Experts of a small language model.
Size: 8 layers, vocabulary 50257.
Below are experts of layer 3 (counted from 0) of a mixture-of-experts language model. Rows are named router (the router's row for the expert), gate (a neuron's input weights, with its number), up (a neuron's input weights, with its number) and show model dimensions 0-95. Each number is 200 + 20 x the weight over its row's rms, rounded and kept within 0 to 999.
After each expert's rows: a language model's description of what the expert responds to. This comes from a sample of Wikipedia text that the model never trained on.

# expert 39
router,182,211,163,226,193,171,189,174,217,189,181,236,186,198,189,190,188,211,210,195,200,208,187,186,214,228,225,182,227,211,227,186,167,179,187,190,185,182,177,200,219,187,198,219,202,165,219,193,188,179,198,175,188,204,200,202,199,228,185,189,201,219,185,209,161,198,231,226,184,203,231,224,203,226,183,184,237,194,200,225,209,191,188,197,195,189,183,160,197,232,184,190,177,222,218,183
gate0,185,197,198,189,248,250,208,214,201,240,200,223,194,204,200,192,201,196,203,250,195,198,192,219,196,206,184,195,213,193,205,184,202,190,212,194,216,249,183,205,224,171,204,189,151,172,197,179,191,193,200,207,191,214,208,205,184,152,199,184,207,204,182,219,201,223,180,202,167,163,182,197,192,193,204,184,211,220,190,198,210,135,208,168,200,192,178,226,214,219,219,193,215,230,186,209
up0,170,194,225,185,233,230,171,164,230,196,174,208,218,206,171,178,203,218,225,199,195,193,202,211,222,221,244,174,213,197,228,217,197,225,181,210,183,196,182,184,202,218,200,204,196,206,202,207,173,204,218,189,194,218,170,213,222,218,192,188,203,241,205,197,219,205,217,189,218,213,206,191,228,204,181,205,267,225,200,224,194,195,183,198,200,165,223,185,199,200,215,216,179,169,222,204
Blank line after headings. Second line break of a blank line, usually right after a == section heading == and before body text or a table.

# expert 30
router,217,200,230,172,188,203,202,196,194,188,183,206,178,212,200,196,239,222,218,184,202,203,202,175,218,202,211,221,207,226,205,196,209,193,248,195,216,215,206,215,200,175,207,197,238,201,164,197,201,193,199,199,200,216,173,199,215,217,194,187,179,189,237,184,182,170,228,202,205,163,196,199,215,170,199,194,209,168,181,176,208,173,220,189,195,190,193,194,214,212,191,191,142,177,196,203
gate0,223,181,173,200,168,200,189,194,208,175,207,204,194,204,180,221,185,208,202,209,226,189,220,162,162,218,236,181,193,192,212,203,219,213,184,215,189,186,186,161,170,218,206,170,218,181,211,186,212,197,185,213,213,222,191,209,181,189,210,185,172,217,239,230,212,194,219,202,174,176,213,181,200,222,207,197,213,181,195,206,194,190,222,196,194,213,207,173,176,216,187,225,217,193,192,218
up0,233,214,215,217,196,236,219,197,199,199,234,214,196,193,174,201,217,223,186,205,208,196,234,187,190,182,205,192,201,214,211,195,249,161,225,210,224,209,204,186,153,178,220,173,218,194,170,190,198,231,221,197,171,200,204,230,188,221,216,218,194,209,224,162,202,204,194,224,178,190,174,152,192,187,175,200,215,201,185,194,167,173,215,178,178,198,252,160,188,192,196,188,181,181,197,195
Line breaks and ISBN. Line breaks ending sentences, list items and table rows, plus citation markers such as ISBN, 978, Publication, Release.

# expert 7
router,206,195,201,167,224,174,210,235,167,198,188,185,204,176,203,191,230,184,207,165,206,174,199,171,193,167,220,177,208,187,208,169,206,195,173,218,204,180,208,231,213,181,202,216,225,168,196,197,210,215,213,195,164,197,201,188,190,203,194,223,174,190,199,183,190,219,182,189,214,210,192,205,182,214,191,193,190,170,207,200,209,192,205,214,199,195,260,215,188,216,215,171,214,170,176,184
gate0,202,223,216,212,233,227,173,215,215,180,207,164,211,191,192,230,193,178,266,174,211,201,161,197,227,198,149,210,212,191,216,195,205,233,227,187,245,221,211,189,220,178,197,164,202,202,185,169,217,197,199,199,207,206,180,208,194,179,184,219,184,168,216,220,175,219,191,209,178,199,182,212,193,162,199,224,230,182,203,156,197,227,183,186,184,203,217,182,182,213,195,191,200,195,185,225
up0,197,197,193,201,212,184,207,225,142,168,195,186,164,182,174,195,224,266,212,195,210,183,187,193,192,189,221,182,189,205,188,217,198,164,187,222,210,208,230,201,183,202,208,219,173,179,195,192,201,207,215,193,162,214,223,209,211,222,194,213,219,247,197,190,169,165,189,220,209,179,211,220,204,195,190,203,168,182,212,211,190,216,200,186,197,226,160,181,182,194,191,226,201,187,222,214
Closing brackets and quotes. Closing parentheses, brackets and quotes ending names, numbers or units, as in (Bradford City), (1.88 m), (6.39), "5033".

# expert 23
router,203,192,183,188,193,194,240,220,156,204,190,189,154,185,204,191,228,200,149,164,154,180,226,194,199,185,199,235,226,142,209,173,216,189,168,199,200,176,205,203,191,191,198,212,202,193,202,184,195,194,205,176,201,188,155,198,168,212,186,203,184,195,175,212,191,172,234,206,206,192,204,203,185,241,227,208,212,226,174,216,204,246,171,209,207,229,195,197,187,200,187,217,224,181,165,175
gate0,193,181,189,206,229,176,213,193,216,188,238,194,200,217,181,205,188,183,151,199,188,217,240,216,222,190,208,188,193,181,204,185,197,187,196,190,241,184,194,187,205,200,188,209,196,193,196,211,212,210,249,169,207,154,194,182,192,185,215,200,210,203,210,185,206,205,212,175,210,220,193,205,207,199,195,232,147,192,208,235,223,203,209,174,208,220,199,226,212,201,203,206,173,219,184,199
up0,178,205,202,218,210,198,174,190,216,210,206,206,196,212,178,219,161,150,198,186,170,184,224,164,202,224,195,212,168,219,186,204,228,228,210,217,204,205,233,230,228,180,227,204,221,165,196,243,188,226,198,224,195,230,228,243,239,195,186,218,160,165,200,232,212,206,154,233,201,193,194,206,206,220,181,219,188,190,198,190,208,219,207,194,190,237,237,177,253,192,226,209,221,220,176,218
Verbs after "to". Base-form verbs and action nouns after to, and, or not, such as use, support, promote, decide, succeed, plus GNIS.

# expert 27
router,217,197,202,198,188,214,203,180,176,199,219,165,164,219,220,212,173,192,157,198,222,199,200,188,225,207,229,212,174,198,219,186,158,199,197,181,189,199,222,209,235,236,190,235,227,171,187,200,228,200,186,217,183,212,197,198,203,200,197,215,188,181,252,204,208,171,213,192,203,211,237,226,200,203,181,193,171,214,187,212,195,189,193,166,227,176,168,195,201,152,188,233,181,176,190,183
gate0,230,191,199,197,199,186,174,208,189,196,194,199,200,195,227,146,178,175,195,203,209,196,246,213,189,212,216,197,182,230,227,222,195,199,205,205,195,188,209,205,182,201,221,232,220,200,190,224,190,212,199,168,178,183,190,244,218,174,186,227,228,210,229,206,223,224,212,183,186,215,207,185,159,209,198,187,191,185,193,207,210,189,202,187,193,183,174,169,228,260,204,204,242,210,173,204
up0,218,191,172,223,184,212,204,203,167,201,155,198,188,175,168,213,228,255,178,226,203,214,236,211,218,196,192,181,195,175,218,205,186,207,185,199,187,195,198,195,188,210,209,181,209,178,205,185,221,205,142,221,216,233,192,192,222,192,204,167,178,214,210,178,201,195,196,203,206,197,222,192,187,185,237,196,205,175,201,242,190,222,214,199,176,191,179,213,193,228,217,212,181,213,190,173
Line starts and odd fragments. Line breaks that end table rows or precede headings, word pieces right after a line-initial capital (M-ur-phy), CJK/Tamil bytes, and labels like Binomial name.